config = dict(
    n_experts=128,
    moe_layers=[2, 3, 4, 5, 6, 7, 8, 9, 10, 11, 12, 13],
    groups_per_token=3,
    beta1=0.9,
)
Below are experts of layer 11 (counted from 0) of a mixture-of-experts language model. Rows are named router (the router's row for the expert) and show model dimensions 0-127. Each number is 500 + 40 x the weight over its row's rms, rounded and kept within 0 to 999. Numbers have three digits each.
After each expert's rows: "comes before" lists some tokens at least twice as common just after its tokens as in all text. This comes from a sample of Wikipedia text that the model never trained on. Tokens count by the router's weight.

# expert 9
router:508569443556552491515467459486483535549500486503503453479509567473461487495476495499470477538607428519494530485474565570504514435478472434447441471490485560452501487460453551448542403504502485542512468496422525491518502508507556467430507550465447480477501524518505489553483510527512551450541530520501421427491469493548416442469579452442519494529459466504566501483481521453523525553436
comes before: "s", ",", ".", " and", " of", " in"

# expert 28
router:464496458540540517490508475529498535489511475520496490440494528464466513458436516509451488561523427553528522534474566576486490490502478434478430424486497548468494534477456557419543420448468469522548524467469488540513470503492493496401540532443391508434545512544491501550573524519517523489561494494539476424466470468511442432508595492509479485535479482515527530460470495446551545562467
comes before: " |", ";", "%", "–", "0", "5"

# expert 65
router:484506470553530521470523493462497463503552485464497448421583521435463469462435426520423501591578471496518542528484525563530451488427453424460443551524467537497493517510472533494529442445486497567537510484444473490513503464464518484478497534531438480456584527514536455524538508520512451416559506503477476458490442520502451483532542507467510485475529461509511595468445518508477490554415
comes before: " the", " ", " a", " his", " addition", " order"

# expert 106
router:509573457502504453499426433505448509534540491491486430509530556448517483449461536487498463609546480533504516543490555498476474445458428458476452473472455502488552541449407503433527457485545498515508481467459530523520477500461545469429492497509466479438517523560469468526520532569593537513532506481512384465495490502551433450459530493456525474512516450511541475508424540497527524568501
comes before: "s", " of", "ing", ".", " to", " in"

# expert 45
router:494525496517555545506520503536505553494558483546448463471529524460440470451499475515443539542553454510510476472467565515488491467476418446437423472445442527431467515492495543474543422437531505528530502452462517539513505543512490488389456570499429488484590542566482493518479487507558492471520495516466452445511452477534430439500540494452438553517494468469568561482490501442524531483450
comes before: ",", "'", " (", " was", " |", " and"

# expert 102
router:495556505534591468493493418524478501505481472561533502397578513491460476463446533510529505513482461479523535439446551515452481498479440467487496473480450462496497508488442566411501434502471486541564561464469559521509449483523531484508453512470482506460508513498508470521572485559518479412549528447526454415480466504505475496466557451458487472483490477580523569460457485449546531474406
comes before: "s", " /", "N", "t", "A", " mi"

# expert 98
router:467553427518537502452511445563511508537538512495529494475552502476504528488524440513400499516524446531564541479463545567452444462490438428499448499503500550456464535468483565478526471467488463572510491486420481527515501502536534482436468513489433540426511551530499420528520538509564527465559506493507450391468444498549473501526523459459477469503486457520553584509500446480473534573472
comes before: " the", " a", " his", " an", " him", " her"

# expert 59
router:455520457508608488471439443482461573517516474520538496508556534465431502447491474491463474517541480534546555469514608474531431469507383519456508504489474545466546525525439557458512461430540505563550494454450485479456485491441493479413490539504490515473532565525550452517492508503586509461529485494495501502475489540553433469480543521463486473496474464506512539482473514456472530595449
comes before: "y", "ing", "ed", "ies", "er", "i"

# expert 25
router:448544455542509488477499462530490461524509508482492474471542564432453478451438499543406502554537460547583547497402535532466430456466443455461470493555415565499500483454506538432511444460473499501531479454465486520505476504510523515430505551457456519432475527538466488531520487499542529432548510548504487424474494472465463451500577440493489480535524470548527538503497450501514523589443
comes before: " the", " a", " his", " this", " its", " their"

# expert 105
router:512489462601570500503466496499483560495528529534515450469536557464491483471506478486528471551545490520528538461422528503416479462499354483498468495502420540508507500477485517452546452486556511525529487464422548484526490477478451493466453515491427468476529536508519459540538484514567501497569459448520447423478447485552373524478525497462501503481510454495551540470449523463512519481430
comes before: "1", "2", "Early", "eastern", "bold", "accord"

# expert 33
router:485549479603528491474487435523525445559541525522448517501459516447463480439491493557451494562515473532593536510448518505465497475473449450494411490505458513502555605489492510473533448488504491504535545443441519510528499527493503474497488480454397482434524518532458442517513523539579536507544497515458459463517435482528453494459520486442485484517502468515529550527496525507584540624471
comes before: " the", " a", " his", " their", " an", " its"

# expert 42
router:507518470541541510514555490511469504492498474521504510473552542447499476499466507473493444605551474560492501502404521528466523502494451407468444444489448573503556551527468591496519409504489449512496524469493540516511471472517538560422483491505451505467525524607517429499477505576553527492510509479414448460483434480496436422476539460456451523489493421520532490500473525483500539515523
comes before: "2", "1", " |", "3", "4", "5"

# expert 67
router:490527452524557481501495411472457473486532500491487504467535562476474511502441486513487522578525464561485538541472567558484488460491429404461476500480414586483518532476462548427500431489548558486536490461394543512488443526492509495456528520463530512441544527541510485522538477523568525437526490527449437440468501475549442492466555441438518486522453483515520573493458503513503488488433
comes before: "s", " of", ",", ".", " in", " and"

# expert 35
router:460552483523526489491526472522482519484519506521545461471550526476517516496480543499482485567528440516513515488496548530489468500526458471447441450537454579449507537466433572505505454407491494479489495462384531532487507480492462512450500547493407538456509548541508463565512501520552488403511494529542465407462514472498440408504599446459521522554507439513530581483488482487552493504450
comes before: " ", "\n", " —", " −", " +", " –"

# expert 83
router:442505475476566545461484477540487497508513517543480495415548560455442530478524503470556522581537507492551531463491535558458479504477441416496435441503421547496516555513480529452493461461551529486538520449453510554507472481495506440478438548441441521427538516541507459492527494526582504506528460462521430438490455441519399464534492437435497517539524441505481543482431486510475513493491
comes before: "\n", " The", " In", " He", " It", " She"

# expert 0
router:463543448501550549500466493468465505593508544500436443498499579459453519430479518475472529589556460584581514506455553538451472450524509470439495438488454478460568494453428500465538445513537445522545496478391546548453480462526493507427502553459453526465514524482552480547464467499519518487561459519481471450508501432518488461501485475450509496521491455525466468512462500491515548543461
comes before: "ing", "ed", "ation", "al", "ment", "es"

# expert 82
router:488526464589554516525482528555480524522497464493492450483554514468477537530453465515463503497487417536526541494440531525459486460409497452472506443523495556528520557477442514473509404443551467509526525437436526542547454497514514492398424532450479515456558522501498489566513490510518521489504491450504431421499459427533461411491565454505496525499500457532559532523517466473486473541421
comes before: " he", " was", " the", " is", " it", " she"

# expert 73
router:519541508511550562477493471532495521524501516509517486509503471516491489431485513525479493569570481475508540460477594539483506509502474416447409461493422511460525496465489559459548463417535501495530460436462521524532506516483487482419450516499455518479568556603538450557554550535602530490534485496463410422501427500551470425503501464451493510481500469507540531485472531467514518516451
comes before: ",", " |", " (", ";", "er", " and"

# expert 89
router:462534484512525490495510464522488536564518503492548476494571572464452505442454496525501500562544418585551472542485484483485508469467445404450492444503454488460549542460483516434530423472526490465546479467481547514462438462498477494457468529465458498512533540532508467539474495514577516443541501492522421447506480459546406493523546480429457479514508432542480601531483514511484478554423
comes before: "\n", "-", "|", "The", "In", "On"

# expert 90
router:455543502566546468510484478503518495582543517533512478435550558471428517489444476478500465530554462517508459504458534501494445452473440451466433480567467564497508481533445508486524465418524496521539488472433530560521461499487509516452480501453476513443554496541545425569517520532546498428562491541489447478480437454538452427529532445421501526534494463533483524448476444465478529530414
comes before: " ", "\n", " —", ")", " ISBN", " born"

# expert 1
router:456464460541551538534474464565497541526471513517555489488538568468503543508437503515492468556536465500533519477435553501504462485503408420471436459505491560491541511449474533462515487455554477543536526432500538577464550489523485522438472550466394528447545529570504480571517552519528539453547510524496446432513497490529483463496535433477481563479504475517523565529482500455528515498395
comes before: " a", " been", " also", " not", " an", " the"

# expert 61
router:459558476479527507464522415506511506547494530508472493473583543457489484457484500513442485586538456548478524455486538510501496472491419476456458468458491553493474464483456569495567411425534517509555515457414524526544524571511497528426473510452464461479579521522494446560501505499519485498507467498531435471493434484501419439506551450524473481486480447530503516506472442461520563551407
comes before: " (", ")", "\n", " is", " =", ":"

# expert 66
router:468544471513611494506495477504508484513555552519506437445527527434467518495446524502494527523523468501507468467468552537461522487505470398461460436506418536465526526492451544438528472461473464499550457504429551488548467445540494436508503518466504514454497543511472458491549505539564556459536474517494448453502412475502412402543554480469488524497451477524532523456445496463528564541426
comes before: "S", "\n", " The", ";", "C", "com"

# expert 86
router:518532463509557537486500507499466539528504477503512463485489571491485510439414541512495482581541450508547494481495569511478489510511443440463460437494401525494545515494410563486510442471518544498537477435406530493558504513470494482436485488494467508485543534586476448545493499527596526493512496506480400409480421446543472458461490509439479549495506473483515530484504489436512546561467
comes before: "\"", " of", "'", " (", " and", "\","

# expert 119
router:481512455534538537527450454484508489540498490476517486445535573501470503421479485456475492538555502577524498482444497481470485479445453423466453464500423513456532536494495556443563425513535498532578447490493575505501472496519479474461439533501452520477540482538497407566585509513562514483504460480476427424499427449556445459484519444486479496540494449504511551468454482440468521538443
comes before: "1", "2", "3", "4", "6", "al"

# expert 103
router:494563494545522489496477500547501502561512474527495450517506533494470561479476507504449520547600464502528532434468571523479485454527497450495478489486480475486503525537457553443583416474541476515545543491441518514564499490546466504395463491443412499462560552541487452548540535525499531513507501526460425422500447471520415470450564522420450515521519471513539562491426476504514475516459
comes before: ",", ".", " |", "\n", " and", " ("

# expert 81
router:505516468491491480523475463481488534520540531473534483478544560462466519477468532471431462605552496573550482478433488505482488471430520377475456491493467567475555501500512539450544422516537507541551520457464522501549471474505506506483480516495451526468520526585514438545487480555558458451525519493443489415469415481569461451501546432486475490523424430519538532515445500438506498496489
comes before: "1", "2", "3", "4", "5", "7"

# expert 4
router:504501474562556532455481427469499526526504490558531483480511570465524513418478481471435501547507415547542503488471521556533545486468462452512438485505473540470579536493540560468547399392513489561517486450417563508523487495467538489540472507452436538433483469554485430519490462519542503459518472485538469452547414470475503444490499437499460467514512467494505577509474497499553485517507
comes before: " be", " the", " not", " have", " also", " make"

# expert 5
router:423512467528547520476515507533544570509526540519529504482559540512492543479432531507431510575571446520525430468432578568503454418452443449422524515500443503464530465483491544449527467474541498529517504471466526523483458461457496545469530478472496446462558532555513479528527503519528543407551521483463450466526458540521446435497526473458490562527527458500504494473420482461504477550431
comes before: " ", "–", ")", ",", "0", "1"

# expert 115
router:526555460545566519520458471510523578537501504543508474489570525498493537462458469504474519563509427549528462499410550500469432479488479397475479421473423499462537478476492534527504410471484496498563452466455544497523419504505474461488524520488418491463566518503496441496493513512486505428556457472449447470464437546476451498497551494459501556516503474560558496462453497457504508512407
comes before: "\n", " |", " (", " is", " –", " /"

# expert 3
router:435538457552527478504462454482448529531520497553505448469551518478467506470434503488514524542525481541486548496488565513463468490469433440469414473509447492472528566501457501470502436402561545483529489459451560513480505491497548475435457501469466499440559527552498423462510517524612500493553488537485418449529513490568444467473507477502456510537451446585492514482438515498514560526452
comes before: " of", "s", ",", ".", " in", " for"

# expert 116
router:468522537532523524455447507504526536558483552512520505486502534498516480485493552526482442506510545471521518502466537503436505461484424458514436472438411539519501520488425536516539442477500551493541470458432469511521515451466499508449483503470420558432497533550511513539497509605583472445562500497440401440458400489501453518457512509451466442545496434559494493532457492446469509536475
comes before: " of", ":", "er", "ed", "ing", "eti"

# expert 93
router:503544449562545552451533487515501487480515471477542486470568526435506501439512513517487514512523507540517564472354521557465482470466423490494497452466473550500543547494414492439540509480528480551521516439428540531526498515511472460426490517511403504504570543515509473565550470491487500453499505514455504486513471490564488504503513514453487553536550433543487493461442447434487521531389
comes before: "==", "===", "The", "=", "In", "|"

# expert 53
router:507539434546543497483466437516462483496504533528517460459546574496469519469484509490428463541541411582543498492441546543476494521467435482496422434493441535469511510489490515481559421468480496551476495429494534538545404434535510505426438541479463512445556539546504421492520502508496509452530513487491472478510462486516437473531529481461525467543491429529539562461440482505489561564462
comes before: "0", "4", "5", "8", "6", "7"

# expert 34
router:523556478540563481481520487474436534528473516572516483488497570467512517517456544490493504535535482587555510511492566530477514484481442429449459451505420547492525503570399492478514466458479472488546499483423490502569514523487551434443475543459472506402586554534487421540487464517567499507518495508488426439442494522525496483488541471477495518538492477502505585455453504484562558477475
comes before: " |", "s", "---|---|---|---|", ":", "t", " medal"

# expert 121
router:480495451511529508463477481511442530494508544542460470439533523495495488469452509515471550562492437479529486489451618526459503509514447484442452471454456500520527502465466522439511437443509455491492518461480500490535447561462513500448471551480405550463564562545523461572514515521554436425527507513447472439483497524527473444507541484482442501577492424523548499519422496471528428572459
comes before: "0", "9", ".", "5", "8", "6"

# expert 74
router:474513441506563507507497485514515514596513515478543445451554533500501508447433490513485507559548448479508510476469565514490505476480486405481443501517430532471474483490475510433537439482574539471556470464453557553488511493515494515426468477457466498439584544518498466537528555536526539455548453514457409395506460491517435474466516467476489515538492458480504535452412494469508522545419
comes before: ",", ".", " (", " |", " in", " of"

# expert 8
router:475523446571579487470498437480494501502495553539524522503552562457446493463503512534487461525562502556511525458480568497465457472531413485476488456476475553509488506455483533466551438447511496551533506428430501540536465518476509479409487555412451520517530541516492462569493537530518562470525449507471453398523439499490450478471574539450505504518505434524516530513456469460496491577432
comes before: "The", "0", "1", "==", "\n", "==="

# expert 50
router:471522440564520492469505484560487488573489523532543512507557569491491499476479493504471523571483489524522499501417597558465472480483452469446424531500494489471513521492473513466548415430502465511529541451507523523531488476463509473409476537481431528481578538551464464524486528518506484464564497472450472406525461503518450519477576503436465542521454443528587536474412504494488541561469
comes before: " |", "0", "–", ".", "1", ":"

# expert 104
router:446529458566573482461458452508514508501520509552526453463495542496454549510457515502466506540539440529583417530478537491489512475463462425440431487445462524530559553478524529477528477471527521488533536442453547540473460404461522516471499461469438543472552599533500481537510526540486497407526472486550491456517487495486440404505484487499467499547465475543554511562465450452532514554505
comes before: "-", ",", " as", " known", "ft", " than"

# expert 111
router:438529488572520505461490478519444525579518480505484531460490497467488494457482476485442527553539483554487461499449548538528437426478425413450470471486431461483477559483490506487537432465555487570515499497463542541466474501492460504473442575458463559434501512525523488548551533505516481455565504509480496370473405477514433479479513492465457492504540492548538559505448474479530507557447
comes before: " ", " new", " single", " number", " large", " \""

# expert 2
router:468533412517569434458409443526487499520518468489495490476521567449489540468484454466487446488496453550533472496448541528492471474436464448483445507539476577480508528499503541520567460465491533532534514472497509538497483575509459465489476491513490533471463537547515491553496513579535504460569510533491407381527432496463475457465502510471451523551485462478560550534436478437559462541446
comes before: " ", "\n", " \"", " The", " A", "ron"

# expert 21
router:506501498552562573478484451529471459503498497496519430454586576427445473404438495511424501527547459512538541507450535561502476456480492407466422475522453561518473499506486494377517498473551501540545507438428501544498511486504509500459542485477426540454546515538469437543524486475510497436504532470534470449501467459535454450493543478539503523523483459496521552485521519485491514509431
comes before: " the", " New", " a", " Historic", " his", " Representatives"

# expert 71
router:437523490548538546499430450533471523531499490503490498519478531454500560465456452495469501542508464521550517496472520572557459474413444450462467512509534515440507571532488505479502374414546538524542519514506540528527436466478483533450456511482476522452535536551536511527469528541505475463565502463447425486496431528550439449491480468479498543493522481530517568543433423470479518529409
comes before: "-", "3", "4", "2", "1", "5"

# expert 57
router:494552476505562532463482447465473530498517531503567467441564526484493524436483502504527487532562421518514518475464560565469488509481492456470419453505484529527486483449491562451476439485522479541524478472432570533483509531494524485394467502496478556451464560524552448562520485500552544444563479469492415390491435488543444503483520496469522490499476478515559550507434506468526561565473
comes before: " of", " and", ",", " in", " Center", " =="

# expert 101
router:556515486563573524483498435529513562462508597551509468460527505461461526485464513492488528556534418553517487465442493523474467467451440439471484479482492514520434551514434510431522437469530574547534472459446520516505435499522494525399501528452419536423544484572505484475517509506545492440518479487433441439446460503497457505478510522481539478491547489540501471481480511447535519569452
comes before: " to", " for", " that", " with", " own", " first"

# expert 110
router:445531468523536428514457449537480531521535479523550435462549491410526554477470475504433520513500446519535489492454522537491447507488410394492416481531433528469506537521480500386501436471489507547570486482443517544554467483526523444484516544479496491463474506522518476568555473532536468480493485428487479442521409523515465465513518485499498480527441421486512508515422480469515503541435
comes before: "1", "3", "2", "0", "5", "4"

# expert 124
router:506537453611552502459511447539492527502540476516530468501511503412510492456418457570464489549557475534539467528469543552474480493471475433484413436522444471504552498495476515472531438454522509506503486419429585565470502462522495496412498566489469550466518530562489453542507512513564511464509469516532469446523436459486463483529548490480496514533506471551541598493494449504539500535478
comes before: " ", " Win", " Total", " MF", "---|---|---|---|", " DF"

# expert 11
router:430512476544478491457488439512443557527509545522468491460512535477515479485499505523470496575526424474539489465426531471495466489475480431496488465477450533477489516482491533486524444450514479500515498468407535476493421500521497484427447524540478499439537485561456448585501523538594553433561495479495444408475444485571475481473507459479534489574495464497547520468441537465549550567432
comes before: ".", ",", " of", " and", " were", " in"

# expert 41
router:486527467515472524477467486466497509504519522493529487450511544511474545450512434469469495527514475528516541536443531540471443497430430431431480435480510503483511484483458510445552413452467496543537505416424526537554447509511486519396504542469517539474534493535520419514520442531493467488535469527450466467501471470464394421482558503476496497553467444518530568519412485523541549524427
comes before: "–", " |", ")", "%", "0", ":"

# expert 30
router:476551462486566475480512449482493498447509505478512492489527537447459522488472509484459546574533459557495556520471566562496463484465415436441467470486467551453517534479452560493522456440525501507557497414415532489519468519490543495397489529495430467463506521549518452518521481489528512479565483531477454384504487473570446463497554492488504500497471478533537546467416474490562514567445
comes before: "s", ",", ".", " and", " is", " with"

# expert 60
router:546518479531545508479459444513431564538567501522503445425484536498451494511467494487492497546475464501554533491492539569474490401500423481441443442500482500488569551499438503466526476499549555511536502457458557526532444479504511426443514545474472491457515464526562467558457548515560491485495521522563415454501490456500377457480539488469501470540461455522571558480498466506502528537477
comes before: "ed", "ing", "s", "ic", "en", "al"

# expert 62
router:472540491532547490467453441493509511475529474491549467452531545468415553486449496465438511530510510537501530450452528530465446492470457399414423478495457501456491522480482548481535408488534466572580508460498542502489473472514496482412466513465448550496594511558526432513551548512531507470541466489467450417490457493508465512484542528486450475470502459529542548471416486518535545505458
comes before: "s", "6", "3", "4", "5", " League"

# expert 109
router:504580424540571508514517466536521528573517502510507470433545516461448506462515430490523454516555438497517505477403584561436431474488513404470456453500461524481493486467449511524516420419523479472541441480455503559544475489510506518408495497471479524464520500542506474477474506539556532431532501522487460464482432521548457495471535498509501539528475463520534541463444526485551507527414
comes before: " |", " and", ")", "%", " or", " medalist"

# expert 79
router:495537453557568478500490470460486545517551512501517499485519549472489486456404510553496545545555437548501484492476550487498432468482456441501479488461479463505549532499452499445499420457599504493503463502402542479528482523456531533429444554436466521458513556540506478541481502496595499482547486506488441427444495485473429521471529501420496532532458466541551548477443473478483521566451
comes before: " was", " is", " of", "'", ",", "."

# expert 95
router:517524479557508493482440492500427481472566482526502474483543549463495538473477520444435501592519460555507521475504562491467466471488426421457458450544490513511509526498446502503533425466540508519519530496450570534487473500501495478486488590474512512456512537569543448497529517565553537505547507527441412424518402492488473463520500493453504546520555425588488534540522488466487511598523
comes before: " ", " \"", " W", " Year", " Candidate", " No"

# expert 7
router:460571516572526481499500515511505486519523511506472456499531562414490540488484432517496505535558436507482485433424568469507501484483510425455492466495486525466518455503508540463498432479497510530572498493476544509561465458504491486494492516470429460493505521524512474569554489537618486426512505504465488445522460502486418397514581464504420488496484428536502513536469512487477510586399
comes before: "\n", "-", "}", "\\", "(", " \\"

# expert 127
router:418566508569566566479452436485529528511551493478492477511497529475489448496457486497514506558515458541555534492428536538465471475450459438514437442483459550505559513478470501473556443515511441547596507477509505509559470487495508505415490515475468518486558524517498485524474517573554429493521496509542444411446538498550446438506514484447495535526489425533557592505460518471545484536504
comes before: "|", "-", "\n", "|---|---|", "|---|---|---|", "|---|"

# expert 97
router:475563462526557536484448484516444545551530508532495498542531555476491512509451514491527538505526470510534546423456558541490500461503426456425506494487417512509577540515495543453554409480574540537527454510454585474494467495527440497426497562450494583448498505519574483534507527581598469495500467492494476478493475522486502435500556468466522536515446462504504505513453430485490531514442
comes before: "e", "es", "ing", "ed", "er", "ion"

# expert 126
router:493559441552558515477410491546493531547518517513504476483555512413451542436469478519495474580532404514547528511456544513451474471485450400429454463510463537480510498490477560415513475431493557521495494475479535473504500525465533455473532540495479507476525539530547471509564477558558544452534506496488414468513465465543418482513544497470465487434525459498498525501473540515480477501398
comes before: "1", "2", "present", "born", "S", "P"

# expert 19
router:500578513535556536481481503503448510551484475511517470477512520471495527492487527515462501542517460500489530459459583502479480493492476441485423485510393545449501484455501547423512384483533568480554511426436559549519480475497499506460500521500468534454569574562470426532495555527571489482534476524481388461485415505545455436519546541479510482510506473535515530478451507475566508507519
comes before: "s", " (", ",", "\"", " of", " Film"

# expert 20
router:539468484543530537458505505498482524498538457488501515514564540459450469420455493529430493545555447576505494488375571573488498474475488454441484464477481483550554494465502505455503428414520515517537493480493507548501450491510530524407515548460457510457532528534499454549494483522510518445501519521423485442497425494500446481490534478484455513521458437574490544472441438477464534581445
comes before: "0", "9", " |", "8", "th", "1"

# expert 17
router:495544479587535529424484459502495528518524515538451522446520511471433515494507473455461455550519477540529495494435571506430484430561477392458503486463462512468527522529478485476545474431548565475508485460427561505490462513540536476430439530454435521447513533573507406495524486514509481449519502489455421439508480475490464433460554474495486503472505466516512511470473464466508500596450
comes before: " in", " by", " on", " to", " as", " with"

# expert 68
router:463522422597539473474485487527498466566526473510529469471569548497487509492458492515467439499523444522523477525481576527507438473438425450408472424484473519480509543503461533469503424428465495506524514522448494550516479545510506462468510504442475527452534555519489502530511509540506514474516489499508475459455381476503458454502630452486452484523491464554490579514468464469547530556455
comes before: " the", " it", ":", " he", " a", " they"

# expert 99
router:443566433519480488444487493465509511540534473529523519461475506505471529497461496493474476585567466531513565556451545560504463490437466474473457471509453572477541542504474491477495454474529588483517465456421512497504485462497515533444469512465466474430519547554482497510540542593537517489494466511448446446439435473534407463495552468486489506530510469532579585483450487514562544554442
comes before: " of", ".", ",", " in", " and", " with"

# expert 76
router:455530474517526532451526443560487539522450574519515505482499559468486504506439533532496474596555414500569534502467559523438509436516477442499480469520505556481522481442439532487550430428499496562520473491455489504517450503512495476430512521488453513451556535592509464544532503545564518508507486533452492399520441493526491458513486483485536499510529448569514574447474448488489537565441
comes before: " to", " are", " the", " were", " in", " from"

# expert 91
router:453556503513468496498475443547522443522478523523538464452501556394465540512449488469476491555554522525527541509481507548454475484447493417461452454479450529512537460520481472423606476481490562483537461500422595496493502442433503484417498537473464464471565513485485483541546471560563493481501490521456470403487468430505469475495523500456500471534496452527505569513437512505538548510473
comes before: "s", "-", "m", "f", "d", "tic"

# expert 94
router:424515489539485549480493504471476547533530463530557486438542537458447461508455473536497477553524406503530516520438598537513459512483423445498435494506423561428514515476474511441522428535506477502530445471465492529530502504496487413495487477465466484467510472536515451555450526533511494403545488521493459450453424532549431428522480451522460471473533462535534537473438461535508532523464
comes before: " (", ")", "^{", ".", "/", "yard"

# expert 48
router:522497421512552462461500482547456511538507569588503506461532556460527548483475484495529551564586430565548563467422552536451491526494406472457454504528528510478520554520500585477516486509512486524518495496491486484499492554493483496382506528437430537431547510522533514500578479484519532468529456464449499499491477508545454498503583473466489489532501429523489539469455513490527502582458
comes before: "9", "0", "8", "tion", "ted", "ge"

# expert 112
router:465540448487499497466516417511499461544505511511486433481527557513480509473436478494508519525567388545494484470495555581489490467485479497496433446537455526477481484516499532521493393448481469516534487484485497539530457468548473503391532564448438516464550511507520430497535529521569467471478538483486484423490438491499435412482571476477476486502530412521514495542436518436534514548465
comes before: "\n", "9", " Notes", " Votes", " ±%", " Goals"

# expert 13
router:492538488518497569455468450568472541518543503472526477507545512482516505460417503520409514559567487547514509462414574503486446473465438491462459464460417549496535520505505525484563425420489476516488496482471494507497464460519495505405473555460461496471521571554501420472486500553538487402571456495507498438428463528462474472506538513445509517555477452521502457532488448504527497524461
comes before: "0", " of", " years", "-", "th", " than"

# expert 75
router:450591470523504507477471446531460530554584493485520472425502480445420491462439495514534469539519440508573465507428544549494423526468461424463448449492469496530504537502448556441493481455526453554493572481469542512520450532492503489475530560481463525505514556505511520541555486543549551463509477476493442416463499475518433533453545524469471508509478414511549523505456502460449540518441
comes before: "1", "born", "2", "A", "S", "C"

# expert 22
router:486511445605541492444501497455524458536497457521513461486509555456480479467458492477443506513575463506549499483444535473450501506480468436453443497519437548532519493516503494469528446522539506496497460454483550541514451489485482484404486548466463514497564509530531510553550521541598521505580460485484403412433445502519443470474499463482461502517476435536502547518442539426479539559442
comes before: "9", "0", "8", "2", "1", "7"

# expert 118
router:476494463514566486417435507501507491523478475532557499482515542464433540461483480507474506617506414554545550538434568481500492461470499473432457476445497570463504522450516518509470429447495526498516489505472484543495460530497501506458426460458498520458504528493512465499515524538520531438540514491516487414476407440500452420521563433462508471520486446539544533469431505469568515529430
comes before: " |", "0", "9", ";", "8", "5"

# expert 114
router:469485504500500556500443449533496550538519469510526464486531533455449484458467481502461479571519520526557544488441524526501459488459450414473419465460448518499498555474456529480521398474517485544504486472471537506520483471476515474457435546479427500481527477575531445490560496499559481490498480529486494440457417488524466497444564399417495545556503439517574503514449465468545508547419
comes before: "s", "1", "en", "3", "ad", "source"

# expert 12
router:507531468510553476467499483489495531539576536506498481419499520477470540488453478485492494558519392546503525470466540533473507481491444428426479506546501524476481518506439506460544436484514505473539507435455523542539448470463536503443450565487419526467508553572510481502528506550526478416544513527426466399524446484560434482545521478486505503507543442505526575550472512491515485588430
comes before: " ", "\n", " $", " \"", " +", " —"

# expert 31
router:482515457523497569460502486532473479503536472511493463461508521427431480495517451466531506495530432498517517471376568514434456490436426407445465444506478503446553480528429482498485444452565476463494512509416547571510455469444497494454469543468488551423535493521529482529528481571538503415508493509528473454474449516538464466467536475465489528563463455505509543496481482471521473564457
comes before: " and", " which", " but", " who", " with", " where"

# expert 24
router:496509431557565497482468476555450529499527515531465431456586507448512527458451451434421515610500458560557526501457528556438493491496467486492474462469460564478513526500414523474536451439502542535548455498480523540517477473525493518463447526477499512453552550532540483537508493475504494457510497456512436444496463502516396492509539513441518492503538439527529508511477416446450485513419
comes before: "9", "8", "7", "6", "4", "5"

# expert 14
router:500514435559522554501476483500486506526540452485520475492517549476441521422512530491478481576563486565549469523407510540492464468452442461481461456492492538513566553471520556478533385505531526543547478488465493485517440526489511531411473507496446586467522535536485448521508486507551530479467496470456429442473479487488419469464596471454434547534512418507508545493473468476495494494446
comes before: "1", "2", " |", "3", "4", "-"

# expert 80
router:456589467562560537527491473508534530514490451530518444411536569492431550475466486594452502547560479507555514454476551523512464467521446413466449459502456530515470543486442544402468442478511481541576507491467535519498497538474521508416500484518503491462520526531540456525519481517537495460478495562493443470517447486509430496482545475456505509473430465551565507463438489458516520536448
comes before: " |", ";", "N", ")", " Party", "L"